python train.py --n_experts=80 --hidden_act="reglu" --router_score="sigmoid" --balance_loss=0.000194 --shared_expert_gate=true --tie_word_embeddings="early" --beta2=0.95 --max_grad_norm=1.0 --max_seq_len=1024
Below are experts of layer 11 (counted from 0) of a mixture-of-experts language model. Rows are named router (the router's row for the expert) and show model dimensions 0-191. Each number is 128 + 32 x the weight over its row's rms, rounded and kept within 0 to 255. Numbers have three digits each.
After each expert's rows: "comes after" lists some tokens at least twice as common just before its tokens as in all text; "comes before" lists some tokens at least twice as common just after its tokens as in all text. This comes from a sample of Wikipedia text that the model never trained on. Tokens count by the router's weight.

# expert 44
router:079213111149145140135145121127146120172095144130096147147084172154107126144121099139127117124108120149134112071133150134134181089079105106112123066108168129129146106153166113048098111115073185115107129154115128125075150090112133127132096156123070157151086142085066098078179165148139127091088085104065099077121127116079081148143161155100141102078127078111123106144110125113150137114107152132089024131136091171151183113156085073154172112125147186147085159130226103159143104113097113059109107106174132148176169118156071140122142141120159138126081116097141124126120128140058100182
comes after: "1", "%", " |\n", " Tur", " household", " population"
comes before: "9", " ", "8", "7", "ian", "6"

# expert 73
router:125201115202136115097192144158089080102172156109105146124088112105120135142135163132160150183096136174167137067133136118172130174090175123156197167086167120110141106157133119089127169137102152108113100104163119160121124101114055084137122185147166154127127190083094129175190173151146141162133091138145103105105111157082101109116116095175071121138135125093101090090088098155097178139163139178160092128137137046111149144153154127147164105132185148160112218167195155164169084093116169103092128161121133122104174105180132169107141113114136107116118151109117087117129161150093091174
comes after: " ", " |\n", ":", ")", "\"", "4"
comes before: "|", " |\n", " \"", ":", "/", "|---|---|---|---"

# expert 43
router:022198113172118105152151136125099104059109099077092114172123051134086133150128098142133165100103137123123066104133168075147137144138139115136176157121134116137176184139127097102104140142108150167111121188118150145128132128076165106159102176130094122100124136129108123095166176142133109127094159145135093098114068094100171136112152140097108108132146074060137102102151081141145150151131159144129107173148137119114136101188130043142155106096200189184110177163160143125134026140079169070139135155155118188148160153186107134107150110118099169170153093100111135095150141139143096156
comes after: ".", ",", ".\n\n", " Acc", " that", ")."
comes before: " ", "ity", " the", "ial", " to", "it"

# expert 10
router:083213133132163118150221103128117134144138163074106132180092123167073120162159087111139106097139169198068113112135087092176158112084133072114093133121167127129128114147075105073189133169123140093134162128177187137123114183118161109128098120105053172075116126085119181153149157141126154126102143121147105108155125118080100146149161175118072141137121100128114125112127123113140161118159136152090114156166102116127153054169151098140164120163124115159100211124135129178127119104134152090098107205189105121107113122166148118092183078107199102179108128102165126098151134148107157171
comes after: ".", "0", " ", ",", "9", "2"
comes before: "0", "5", "4", "6", "3", "7"

# expert 34
router:091212109116120089165169111129186113115174121122110134116066097132076105116164130091155151158161166178159140071144119077175134190107139140125163123074135115142156146166148103095110119174144145157128128154122205122130139166129115144115098123099087152113121153142094188094145143161161159116131152124096090134090114095095165224118117138168106104082102119120090062090151153130170117076177121155138079118122156137080198122152097102109146131099126190125074190149157126152148069125173131056080138145154152177128108073149100141114157144149176125153147152111111137065112064086125152166
comes after: "0", "9", " the", "2", "1", " at"
comes before: "0", ",", "6", "5", "1", "2"

# expert 78
router:069205130191111130141122093115145125147109138118130140148089127177101140148122066109138110144078130132133107074120154112186147102134119121094177093115163122137162127170143099062114128120053180105100116177095136119084148114108156136169088141149098139124112162062091117108164207178169134137103097090111081112145094069054120130110167131115109118131125088057130103111102136135117152100097139113110043133146122125142164082165129057118194107108142171161124149145190091166162114112075093075108102115181110120161154140167104112128142107116154143160094089055107105130119173158078122186
comes after: "%", ".", " |\n", "4", "5", "3"
comes before: " ", "%", ".", " of", " |\n", " %"

# expert 11
router:126197112143131126132191091165113133115084103116070149109112129109081109146129130077113134131142108120167098080120075121126152170127145139102125127133142131113148135165136091096179193086088177201162109183071120132161123102150159148067105127131100136098097164096077123134162147165143174153116138095145062093116098064121158132106148150202077135142158134142124144126126121190181142090165199191141111149122138096110139115084124148166147136153143211158096207129165118145131104084117164084096108119174148110127119104215100153121123126177143104098197135138089120095080063095126156138
comes after: " on", " ", "1", "On", " On", " |\n"
comes before: "|", "1", "2", "3", " September", "4"

# expert 79
router:071220116155105151128163104130121152103086141086107130164079081108086179179110098115143171140141119115134036084107170119117105191125152131150146102124163090138135143105110120108119109099097140080110121206125110135131186139138128075163089159135082081114108133174117115119177193158160126088126117075098150076094122152121119142101154166130110152151113121029103106098112115128176106075127153167140099099149149144127156146126080074134224120094171144156049171123160139149170099102097126091109152144110135148141169113175116118129175118055114165152142094068145105149124120114134142160
comes after: ",", " (", " is", "\\", " acc", " ab"
comes before: " the", " to", " a", " which", "ing", " as"

# expert 45
router:114225098203141089124152157100119064115100075122128176109069079150115100154101114134160169119133103130116113056134117087176124146116123142111070166149105120105180105132072141087104104169135134145143116149115120124121138163135157150157150130074112099133099161134075164079159154183205080084156142089101080088103175121140094133148185130167080119135154121128103131093121111107158134106146125122109107227137147088128183080101106103114156142133140171139019191108142124113155085107147083106121168138161156141097195132153150105146151102069119142130087096124127154144121126095144109163
comes after: " ", " |", " in", ";", "–", " In"
comes before: " ", "–", "9", "ion", "ation", " —"

# expert 61
router:099193105161152090088146138119112098142123160161100127158108113132088135187126121086139164137120150125146103088150112124139120160065149082157182120138163149113176111125153180086108139126108185137140149212118101178122126133137104063128109159075049156117093179110088125117186181156140120173111107130091057055134178112145119086122153153125106111109140086139141086103111139119134141093127126141130092103171140072113131083133086121134167122175146198123034157180159142126114091085122164076140118183160150130201142173197165132164143103090145167139124137082125122139116146145112187166
comes after: " ", " (", " a", " \"", "(", " an"
comes before: "0", "-", "9", "ro", "ical", "ic"

# expert 75
router:077215130190134142160125168089122126122154102117096132118064100214111110101092072092116085091081142197131106110119079080122156122126172132132124106089125086125203105168130142082106175120112158161097118141103158147146170144131148079179059126076131111086100135146170132066168162145161144119098086087136083091147183143135147135085119156122079154085070162114094063116087112099148146134162105163089102179096162098133168123144106102142153126124130128128123209125177116090133125136125114109098170148146153131140155144170175137116169152148122073176165106080158097109073130139139130111
comes after: " |", "|", ":", ";", " |\n", " United"
comes before: "1", " |", "2", " |\n", "3", "4"

# expert 1
router:074193094162146130141164102140150097138116147090136132123110057134078116107132151125131149172126144140147110012131114094127098176086176108125116107104129143090175130120093075099135129171148158114146146137128108109139111125141050116152107139106128149115112134092148153096219140158148162121109136160115093097155130153123134120111096144156062140086107132115135135100099078172148126082114117153128053130148160101138125156151142121125137161159157131135144238124168141168119085132137183035141102115166182052097218091134105159093145103131154100126170128151085086134107129139104166207
comes after: " ", " |\n", " Best", " \"", " Title", "===\n\n"
comes before: "0", " |", " |\n", ";", "–", "ight"

# expert 47
router:066234159161102109147103139085164111113148128046105110104078133153090096093070132144121186153049145191099091066135160128153117127117141097165160155068132130123150128133120134080105119147109125170151144133165128109116151149126132094100117137172091184064096149163160091157169172123166146107112104119100085091104155168126144096103125118110094114131117085112084141158056151152147056125151145141120070200151125144150167113162091084177147111140141114158092162124221146103166113125172137103111176105145167119105174132161136148124096113129172079123141114140143070093101081127143132139
comes after: " |", " ", ";", " Party", " p", " was"
comes before: "1", "4", "3", "er", "6", "5"

# expert 67
router:147234117140156139152153118127133160126105112088094177119088107121087120146102104105123163136098138191105084102109126132197125159134112101122159128121118110098175093165108146116085147158140142146106064159109133143111178098112093133114090185151130090106097204084091101155164165151127194137086139108106137132124096115088137117132149126133060100144149147070123126037075150139135172084188129225103114171099160100128175153168106072066161085128159155129133199190198118122126090080131138116146081141117107142125133132166171093111117129119157139186113152097132121135102166126103153126
comes after: "\n", "-", "0", ")\n", "5", "6"
comes before: "-", " •", " km", "°", " Genus", " Coordinates"

# expert 42
router:048255096160149100129131062117182122134110085147062146135117130143099107151112148124182144099113144128100111072144110122183098178156182124127147143101107163035186133145125135066147129086156126114184169170087139057154105171154088121106092128123095134119115177090082155102182138116182129089124148077112121113127108115073159167072137118178102135120151104100105089094138122119127107100139180168134101155131129151118160113135121169083108142152107144130092190122171078112119094103086113099095165112141092111100110123188114111127106138124154148175126103157116126090140070107104157147
comes after: " the", "2", "0", "|", ";", "|---|---|---|---"
comes before: " ", "2", "–", "3", "|", "ace"

# expert 74
router:110228108135141178109190127161192150169105134111120171123079093141109082166134108097148167083143139176115052138106140145190107169110156115181155096154128132064142115198113158073128126089124117086127087142124141132128124078140117121160113130111140132112116205163092128123172183163178189149080139112130097073133105158107126165121098140168102109126137143157097115114128184135123138070163148157152122146114099084115173149140111092123155083077141147158107192154155126081117104104159132072100122138165125124198123143163148125131154113096205096178150085083145066175120102090135116097
comes after: "-", "\n", "′", ":", "3", "5"
comes before: ":", "=", "°", "\n", "″N", "-"

# expert 60
router:131227141185123098104126113056157109122125137112097159109069088180097071097139100108177135151114082189090150074140120130121164135146139123163122184120109124080134109124174137092135116141094187125100103143165094143095158138144085146105109132126091176086101176120118110112188169166171106132087110063151134092128080122110124140081162136148058108154127111087090140086113182188153132105140142125129104128119173080152137111165125100108150115123147160143082184121162137112173057142131098095092166127150126083139148098199167116149113110116091141136077125141110051176109104096111088205
comes after: " |", "–", ";", "|", " |\n", " Team"
comes before: " |", ";", " |\n", ")", " Apps", "O"

# expert 14
router:119252106134162122129143180141183133104150123066102157116093062123119118152123105072171114089133128181146049110153132160178122196097152117144192102124134139067161125158109108098116131078124135105102105126147127149130116139144087086187092116125188158138097155148114136113181174150178188101117158138135036031107122150098126155130135137144084117095166130131114114110130148130137150091174108147140106133092138090135137185153096099125165134125171140176112208166168113134123105107137144095080126113155145093202125082153110139112165114111165108184138114093145074153135115108116119150
comes after: "-", "|", "\n", ":", " No", " Kingdom"
comes before: ":", " |", "\n", ".", " \"", "°"

# expert 53
router:113212118162159148118165095143171118129168152056124189143091144115122077149153098113128107107116098155138056119127114107139135191146152073110122131161129170119162106157126126070134094100177149197142155141142122138117135135114139082116152196151122138069061186119134152122177103140136089102086117155148065091144104081105118126141118140153093182095187151095084137139099124188144111093089125192132079159165115056097146106147118168083155106148100178143112180179156110110150101084116105096114131161185097098178125183142160083104135164107155163169152084088171130093151100121150121151
comes after: " the", " The", ".", "The", " his", " that"
comes before: " was", " is", "'s", " of", ",", " ("

# expert 65
router:127212119127121137104201115083148110094170084110130139143077157182069101098127127114136101135135109164116102113147137104145140132150140117106141143150097168136138171140139143069103134122157161132121160158128207121095097154109106118109092126128067149082066138120126141103152154129135086096126206127122135076188139105076168195140128152130060118114104148122077070084163164131113125093126120142153089146141095094104121138124145124099183136053137195141041242179142102165123114111138122079070096144179127173167127091137148106133171170107141118171089157147124103105133130091112133166
comes after: "9", "0", "1", "8", "2", "7"
comes before: ",", " ", "–", "1", "2", "6"

# expert 22
router:088234081163135110134147120104148080126142100109132167122078072180122102111117143094157113167146153098118149032137106106118106196115148130123148152100106145065167127128128098080118100153148138139124112124116118129139141090146084100130135131101081164071087162107148150074222131126166094103067109104120146118142083142120129131043139136168134099097158163076116074111127145113179129096146109134093092183141188112184181127116125136121135126191135192155121172145172145108165083127131135080132184094151127128100167077156140151163113103148140142163126097116121084089084112145115128206
comes after: " |", "0", "1", "2", "–", "3"
comes before: " ", " |", "–", " |\n", ";", " place"

# expert 51
router:137248088161145137120176129138142129131107178104130148143073119121104102154109090110137115079118158141092090087185121150152137196092117141162122112134148151087203111180168157067144126051120099088107112131132120180115093111121085126152132127158101115118107175111092145114156198160182194164112120109136081078136122137159174121147090132143098080122131165110111118110136157134108175057176143204135106113142166076113164135173151105179168058081151167142121183137143118126102147111158169063099117136164088096177142113171162103123133137090174114131114124131126094169136118123146150093
comes after: "-", "3", "1", "5", "4", "\n"
comes before: ":", "\n", "-", "°", "°N", "="

# expert 68
router:097211119184134084177132148112136112095160116099061143105106149182130068098088125135090132120126147174078152090086106129164069152156142164153156162122118100120124122123096121050143153089119193122115091144148100141112160134155113110156114132137097130110117168121085169148190185157122125131118092086115072072086151129142082155090128132169122125097163097078107114144060087139160134143166139175105095147124164058137209143163126083119157170115156129168106189159156125147129073110083142049078179158118161114153158121151125174142166130119145108155158084129134106148130108087081098176
comes after: " |", "|", " |\n", ":", " Win", ")"
comes before: " |", " ", "1", "8", "7", " Win"

# expert 62
router:091200127143128119133133141114109145158169139078110129163079089171108123124117086088164137111090165197140083061102173103190159143143118123119154139077134125109170125163113090089115153122110169106097153184157126162075173138106117138151088114165088122115138187079051137163176182153141193181098167101124090100159084144090137160122132141135057143139152118091125116094095158142125147076122164171127083164097082085117140118127072078111162118116130157151099170179171117169121132108118119100098132159180140089144135122181094130102128112089098161191125123060095128165109182140109146190
comes after: "0", ".", "1", "5", "3", "4"
comes before: ".", "/", "0", "′", " |\n", "%"